python train.py --n_layer=12 --d_model=160 --n_experts=64 --experts_per_token=4 --d_expert=112 --d_shared_expert=128 --activation="squared_relu" --moe_layers=[2, 3, 4, 5, 6, 7, 8, 9, 10, 11] --router_score="sigmoid" --normalize_top_k=false --routed_scale=1.0 --balance_loss=0.000188 --balance_bias=true --init_std_router=0.0073 --lr_router=0.000829 --vocab_size=8192 --norm="rmsnorm" --norm_eps=1e-06 --tie_embeddings=false --optimizer="muon_variant" --lr=0.00684 --batch_tokens=65536 --seq_len=512 --train_tokens=762400000 --steps=11634 --dataset="wikipedia_en"
Below are experts of layer 9 (counted from 0) of a mixture-of-experts language model. Rows are named router (the router's row for the expert), up (a neuron's input weights, with its number) and show model dimensions 0-159. Each number is 50 + 10 x the weight over its row's rms, rounded and kept within 0 to 99.
After each expert's rows: "comes after" lists some tokens at least twice as common just before its tokens as in all text. This comes from a sample of Wikipedia text that the model never trained on. Tokens count by the router's weight.

# expert 35
router:69 38 60 52 49 54 49 41 67 63 67 40 42 38 40 41 53 39 76 57 45 60 66 62 49 48 45 61 53 40 61 53 52 49 48 51 27 68 47 61 47 43 48 39 53 44 40 64 39 48 57 54 62 51 46 33 48 61 50 46 52 39 61 52 52 49 62 66 55 55 64 47 59 59 56 54 42 53 53 52 57 41 53 31 58 47 79 43 55 54 51 39 49 52 27 52 56 41 72 64 54 36 51 59 33 50 48 57 59 47 59 54 62 59 80 45 55 48 33 58 41 48 38 56 47 44 51 58 56 56 34 34 64 50 61 57 50 51 49 56 50 26 51 67 46 51 49 58 48 66 62 44 38 48 50 53 39 37 34 50
up0:57 46 58 44 37 60 43 42 72 63 45 35 52 48 62 54 59 48 68 58 43 53 46 62 38 44 42 45 53 41 53 42 62 69 46 49 57 72 39 51 21 48 42 46 38 66 45 56 36 39 43 55 51 56 59 53 63 56 45 47 49 34 43 48 51 62 51 50 55 58 41 45 49 40 27 51 47 65 68 73 43 46 61 54 54 52 48 54 60 57 51 61 46 57 49 58 65 44 46 57 42 32 47 51 51 50 61 51 52 30 49 40 46 52 54 59 60 68 44 43 53 41 38 63 43 35 47 65 33 39 41 47 67 45 59 39 43 48 72 45 47 39 27 54 52 63 60 57 33 40 69 60 55 69 56 52 48 38 41 53
comes after: " the", " a", " and", "-", " to", " was"

# expert 37
router:43 57 51 53 35 74 57 30 31 60 54 51 31 53 43 45 56 47 63 41 56 49 49 42 40 54 51 49 49 39 53 46 47 40 41 68 48 40 34 46 50 66 40 48 33 55 63 51 52 40 51 45 52 59 32 38 48 44 49 43 44 68 42 57 48 44 46 53 46 61 72 46 47 66 59 44 42 47 68 54 58 33 51 45 63 47 62 42 36 56 68 56 52 44 59 57 46 53 62 47 51 56 55 67 46 47 61 37 61 53 41 41 48 59 66 38 52 38 39 42 56 43 58 53 54 48 43 77 46 40 44 58 83 39 47 45 55 40 33 37 51 46 39 64 65 38 44 45 62 68 52 58 48 49 63 45 58 38 42 67
up0:61 50 49 64 45 42 55 39 45 60 44 51 44 55 50 51 43 29 33 39 57 52 50 48 51 44 52 73 51 48 59 31 58 51 53 43 43 44 50 65 56 53 52 56 58 48 65 58 46 45 50 42 69 49 46 61 35 41 48 61 37 37 39 35 65 40 42 53 37 59 45 40 49 54 47 47 61 24 58 51 51 40 47 44 61 64 42 42 66 43 42 49 42 50 43 59 53 62 44 48 44 59 60 46 51 53 54 43 50 58 34 56 55 31 51 24 45 23 56 32 46 38 53 56 52 39 59 51 49 52 56 57 46 43 42 25 42 34 33 33 63 46 43 68 61 44 51 63 46 31 34 59 56 52 71 59 37 50 56 68
comes after: " |", "|", "\n", " ", " Team", ";"

# expert 28
router:41 43 42 63 47 52 51 40 51 52 62 56 46 42 42 55 57 51 42 40 33 43 42 65 40 42 48 58 62 27 67 33 47 48 49 60 72 65 53 49 56 33 39 47 46 49 55 55 48 57 35 61 45 58 40 66 47 57 47 53 55 63 40 37 35 44 16 59 45 50 51 45 38 65 45 63 55 65 47 49 60 50 51 36 47 60 50 25 46 49 63 57 38 51 17 41 40 58 62 61 60 53 47 59 55 54 65 46 58 53 45 50 60 52 71 49 46 52 39 59 51 52 69 68 59 40 54 49 43 48 38 57 47 59 62 62 49 45 40 35 65 55 49 56 51 52 45 66 61 64 58 56 63 61 58 49 45 48 56 44
up0:37 67 54 50 43 34 61 55 50 58 60 50 52 36 57 62 41 50 56 40 54 44 54 65 47 54 47 46 51 35 51 52 41 50 47 61 52 44 59 40 45 33 37 60 63 50 53 40 46 50 68 48 32 53 42 57 20 33 57 36 46 44 58 57 37 47 49 54 37 42 61 23 77 51 63 33 62 54 48 37 44 48 45 53 48 36 60 46 62 44 49 38 51 54 56 35 56 59 40 53 57 51 52 51 38 41 39 34 70 46 40 46 50 55 67 50 37 47 56 51 43 64 66 58 31 50 45 59 41 54 38 46 57 44 48 45 47 50 47 57 57 41 36 53 54 63 62 33 50 78 39 39 67 45 51 65 44 53 54 70
comes after: " of", " in", " to", " on", " at", " for"

# expert 8
router:46 45 60 41 41 55 51 45 42 60 57 55 47 49 33 45 53 50 67 39 49 45 76 48 49 41 55 54 42 39 55 48 54 36 62 60 61 48 44 61 53 45 51 50 60 49 33 50 44 73 55 38 43 53 57 48 48 42 60 66 53 45 54 61 56 29 67 68 55 54 58 40 41 48 57 68 47 37 45 61 52 41 45 40 60 54 58 48 39 54 44 44 30 58 16 57 45 34 59 59 55 33 76 51 31 56 43 40 56 34 50 46 49 78 80 41 47 48 48 45 57 50 61 53 47 58 53 70 57 46 50 57 70 63 52 56 43 56 38 51 48 44 52 60 37 46 47 50 65 66 55 47 52 52 60 48 45 57 43 52
up0:52 57 49 57 53 46 52 44 51 31 60 47 44 42 43 48 62 47 38 53 49 53 53 54 44 68 51 60 34 49 60 71 36 41 55 52 38 50 30 46 76 44 48 24 63 52 32 41 53 59 56 48 40 22 59 63 50 45 41 33 40 63 51 40 49 63 32 40 53 50 53 57 48 58 42 54 38 34 51 40 66 26 52 55 54 42 53 54 43 49 40 44 25 53 64 33 60 35 51 53 45 55 56 72 34 56 52 44 31 40 48 53 51 70 49 68 47 51 41 50 50 56 52 52 37 65 57 53 35 63 69 50 50 47 54 27 56 47 54 47 51 51 47 44 51 46 42 37 48 50 53 50 61 56 50 47 55 53 51 69
comes after: " \"", "-", " a", " (", " and", "=="

# expert 60
router:59 53 50 63 59 63 58 47 52 52 54 36 45 45 59 38 77 26 64 56 49 65 59 58 35 60 42 69 56 37 57 52 56 47 35 52 46 53 47 50 64 56 32 43 47 55 59 51 56 46 40 64 41 52 43 46 42 66 46 71 48 42 63 54 45 52 53 46 49 57 51 32 54 53 64 50 41 40 56 61 64 50 63 46 51 56 60 45 49 47 47 48 50 46 19 61 57 39 61 54 57 58 48 77 45 50 57 45 51 41 44 61 42 52 61 38 54 49 37 64 60 51 47 49 49 50 58 61 42 52 38 33 65 48 51 78 46 49 33 45 64 54 55 54 61 35 57 64 37 58 55 74 56 39 64 56 46 41 35 45
up0:50 51 32 64 48 50 56 32 48 46 71 43 51 44 52 39 58 43 59 55 31 50 50 55 46 52 54 71 55 54 55 57 49 53 51 61 34 51 47 57 48 61 37 38 56 64 39 42 53 68 39 47 60 63 62 49 60 54 50 70 52 70 53 47 47 55 72 57 75 32 56 39 53 49 55 44 48 57 56 32 56 68 29 34 42 47 52 33 35 50 49 53 49 50 43 67 55 38 28 48 54 45 53 68 41 43 72 65 51 52 49 55 64 46 46 45 51 35 61 58 52 42 36 60 49 52 53 62 66 44 43 61 36 43 36 62 57 54 55 35 46 51 41 50 41 48 45 68 65 48 42 53 36 69 45 55 49 49 58 45
comes after: "-", " the", " was", " a", " his", "'s"

# expert 51
router:59 46 53 64 55 46 47 43 57 52 38 59 37 46 69 44 66 45 56 38 34 57 49 61 46 44 39 60 61 57 44 21 41 33 54 55 45 60 36 62 50 48 52 51 39 41 29 55 31 50 44 54 38 56 51 49 48 53 45 69 46 57 42 42 40 67 47 71 49 49 44 37 50 63 62 63 47 50 54 60 44 45 47 39 63 60 46 37 29 68 60 70 51 49 45 53 49 51 59 51 47 45 53 55 40 61 48 39 65 57 55 52 55 48 70 36 39 46 59 70 53 51 62 54 64 56 51 59 57 49 54 29 72 32 57 61 57 39 62 54 49 59 62 54 61 48 55 61 58 62 55 46 30 64 49 56 52 45 47 30
up0:67 40 44 37 63 48 66 47 57 47 53 54 66 37 50 49 38 42 36 45 44 25 49 39 55 59 52 72 47 44 32 49 55 42 51 44 55 47 59 58 53 50 57 42 53 65 48 61 54 42 70 44 43 33 48 43 63 54 66 52 58 45 40 52 24 58 47 44 39 38 64 45 52 50 60 32 37 43 52 50 50 61 50 31 57 52 40 42 48 55 51 61 50 57 38 57 42 46 45 58 65 55 45 51 38 66 54 45 56 40 52 45 58 57 50 30 46 59 67 55 66 47 46 68 50 63 43 69 42 36 59 47 51 54 43 54 57 61 53 41 40 51 52 39 64 60 30 54 74 33 61 47 50 60 34 36 65 46 49 69
comes after: " the", " of", " in", " de", " at", "é"

# expert 29
router:52 54 40 55 45 61 49 55 58 60 70 45 36 61 44 49 60 34 73 42 43 42 55 68 46 35 41 52 44 31 52 51 64 32 40 62 47 54 56 49 65 56 48 59 35 56 41 43 56 48 55 72 56 69 58 47 56 61 56 53 61 66 56 25 36 37 60 48 52 44 49 43 51 44 62 45 46 63 68 62 56 52 52 51 47 53 53 39 56 74 48 43 48 54 41 38 56 51 60 50 59 57 53 45 52 54 57 41 50 35 61 59 42 42 49 60 36 41 48 60 51 56 61 45 67 51 50 62 55 36 54 52 90 49 43 62 37 67 54 61 45 43 35 49 65 55 38 52 55 55 54 56 42 38 60 44 38 38 48 46
up0:56 46 59 47 53 49 44 51 66 52 47 69 43 59 63 53 63 46 49 57 36 61 67 30 48 51 36 51 48 36 64 68 36 26 57 60 58 36 64 49 43 72 58 38 34 54 48 53 43 51 62 77 53 58 69 38 36 49 43 41 66 30 49 41 42 56 34 49 52 58 51 37 28 47 48 36 41 35 57 50 51 31 54 49 44 53 42 43 46 55 39 53 39 55 46 35 71 50 47 68 41 60 55 41 59 43 52 35 56 51 48 52 56 63 42 35 50 44 49 61 51 45 46 45 48 61 49 50 41 44 37 49 49 63 37 46 48 58 61 48 51 39 43 69 46 38 43 49 64 48 58 53 34 46 42 69 43 42 51 46
comes after: "\n", "-", "°", "″", ")", " ("

# expert 56
router:58 59 52 55 46 74 56 36 42 60 62 56 47 51 57 61 58 53 73 40 33 48 44 58 42 46 63 52 45 35 58 51 59 37 49 65 44 44 42 46 69 53 34 35 40 48 57 43 35 70 49 47 38 55 25 35 55 46 48 61 52 58 43 32 38 49 45 55 45 42 63 55 44 58 49 48 28 47 56 60 47 35 53 47 56 65 55 54 41 45 66 52 54 38 52 62 53 40 62 66 60 52 71 53 56 44 52 36 63 51 35 61 57 59 73 50 58 42 44 42 63 32 59 51 49 52 50 62 31 39 51 58 64 50 53 53 61 51 45 44 56 27 61 51 69 51 31 56 60 48 52 47 49 41 54 51 38 53 50 37
up0:58 44 56 67 45 68 68 74 58 78 48 51 49 35 43 61 72 64 44 55 54 51 55 36 29 40 35 51 40 63 43 60 42 42 51 42 52 36 50 40 47 43 33 33 35 39 47 54 52 37 59 44 42 48 43 35 46 72 47 45 58 47 57 58 62 56 51 47 48 41 50 66 41 48 52 40 57 40 75 45 50 51 53 44 47 67 49 68 47 51 69 48 46 51 64 29 76 47 48 41 62 50 53 55 54 47 41 38 31 51 51 41 69 40 65 47 50 54 41 56 68 55 44 41 53 56 58 50 56 59 58 46 49 47 40 50 44 59 38 53 50 56 52 46 38 50 46 58 58 53 53 57 58 56 55 57 68 55 67 47
comes after: " ", ")", " 0", " —", "%", " 1"

# expert 41
router:59 50 48 50 36 65 57 55 41 49 51 50 52 56 52 51 65 37 72 36 49 49 47 51 42 49 55 42 45 39 62 45 57 48 30 68 55 41 49 41 51 60 47 52 41 53 53 61 55 72 49 57 36 68 38 52 63 60 51 53 51 72 61 29 43 47 56 52 46 50 63 41 47 50 52 53 35 68 67 51 51 53 47 52 60 52 44 43 46 73 51 44 50 56 35 39 45 55 88 51 56 69 63 50 45 49 65 26 58 51 47 47 65 59 52 57 46 32 52 50 44 59 58 63 71 67 52 52 63 48 46 64 71 52 53 56 47 57 37 46 67 49 53 50 50 66 33 48 52 57 44 50 60 57 60 52 35 46 49 42
up0:56 67 60 39 38 44 42 49 48 46 48 50 67 52 37 53 47 50 55 45 46 70 50 50 37 40 44 49 68 44 54 57 54 67 53 40 38 49 46 57 53 55 48 63 55 44 47 37 50 54 56 54 53 62 39 52 44 30 42 66 59 34 52 51 40 53 58 41 53 37 41 46 49 28 58 42 45 62 48 42 50 49 46 48 49 41 47 46 26 36 36 53 57 47 58 45 45 54 56 47 43 52 68 61 48 35 46 39 43 57 60 66 41 70 53 48 42 41 39 43 40 51 54 32 38 42 52 62 33 35 63 46 64 44 58 45 50 35 31 48 51 47 77 40 51 71 42 47 55 36 40 83 46 53 46 32 36 61 34 43
comes after: "\n", "-", ":", " species", ")", "idae"

# expert 46
router:53 55 39 78 58 65 46 37 41 47 56 31 41 51 51 40 46 49 61 35 43 44 46 48 34 35 67 59 58 45 47 56 66 41 51 43 49 54 38 53 48 46 48 43 27 33 52 45 45 62 60 57 51 58 49 55 45 49 53 58 54 61 44 39 45 41 46 51 52 68 63 52 53 49 46 48 39 57 39 63 39 43 46 56 64 44 63 30 54 68 60 65 45 53 48 53 38 49 68 57 53 61 67 67 48 49 57 35 51 48 48 57 47 54 61 50 47 25 41 45 55 49 53 63 44 36 51 65 48 57 52 57 57 49 51 73 58 43 47 43 49 39 35 54 65 37 46 47 57 79 53 49 34 53 78 31 37 46 40 51
up0:38 44 55 46 40 51 48 53 32 36 50 44 61 51 41 65 44 40 65 71 42 54 52 56 56 65 50 68 54 56 53 63 62 43 47 58 57 57 41 62 49 42 63 52 20 38 43 46 56 57 41 50 29 45 48 37 51 61 41 52 42 45 48 42 44 48 58 34 56 70 40 51 54 59 59 49 57 54 40 39 44 30 67 61 56 46 46 53 57 53 36 64 59 56 31 51 42 55 53 33 55 54 45 42 49 52 48 53 38 49 41 68 69 66 40 49 54 55 37 60 53 43 52 52 57 41 28 56 37 44 44 51 59 46 52 41 59 52 47 48 38 42 18 63 52 51 27 51 34 61 55 30 43 45 57 52 42 33 43 39
comes after: "\n", " |", ".", ")", " ", " ="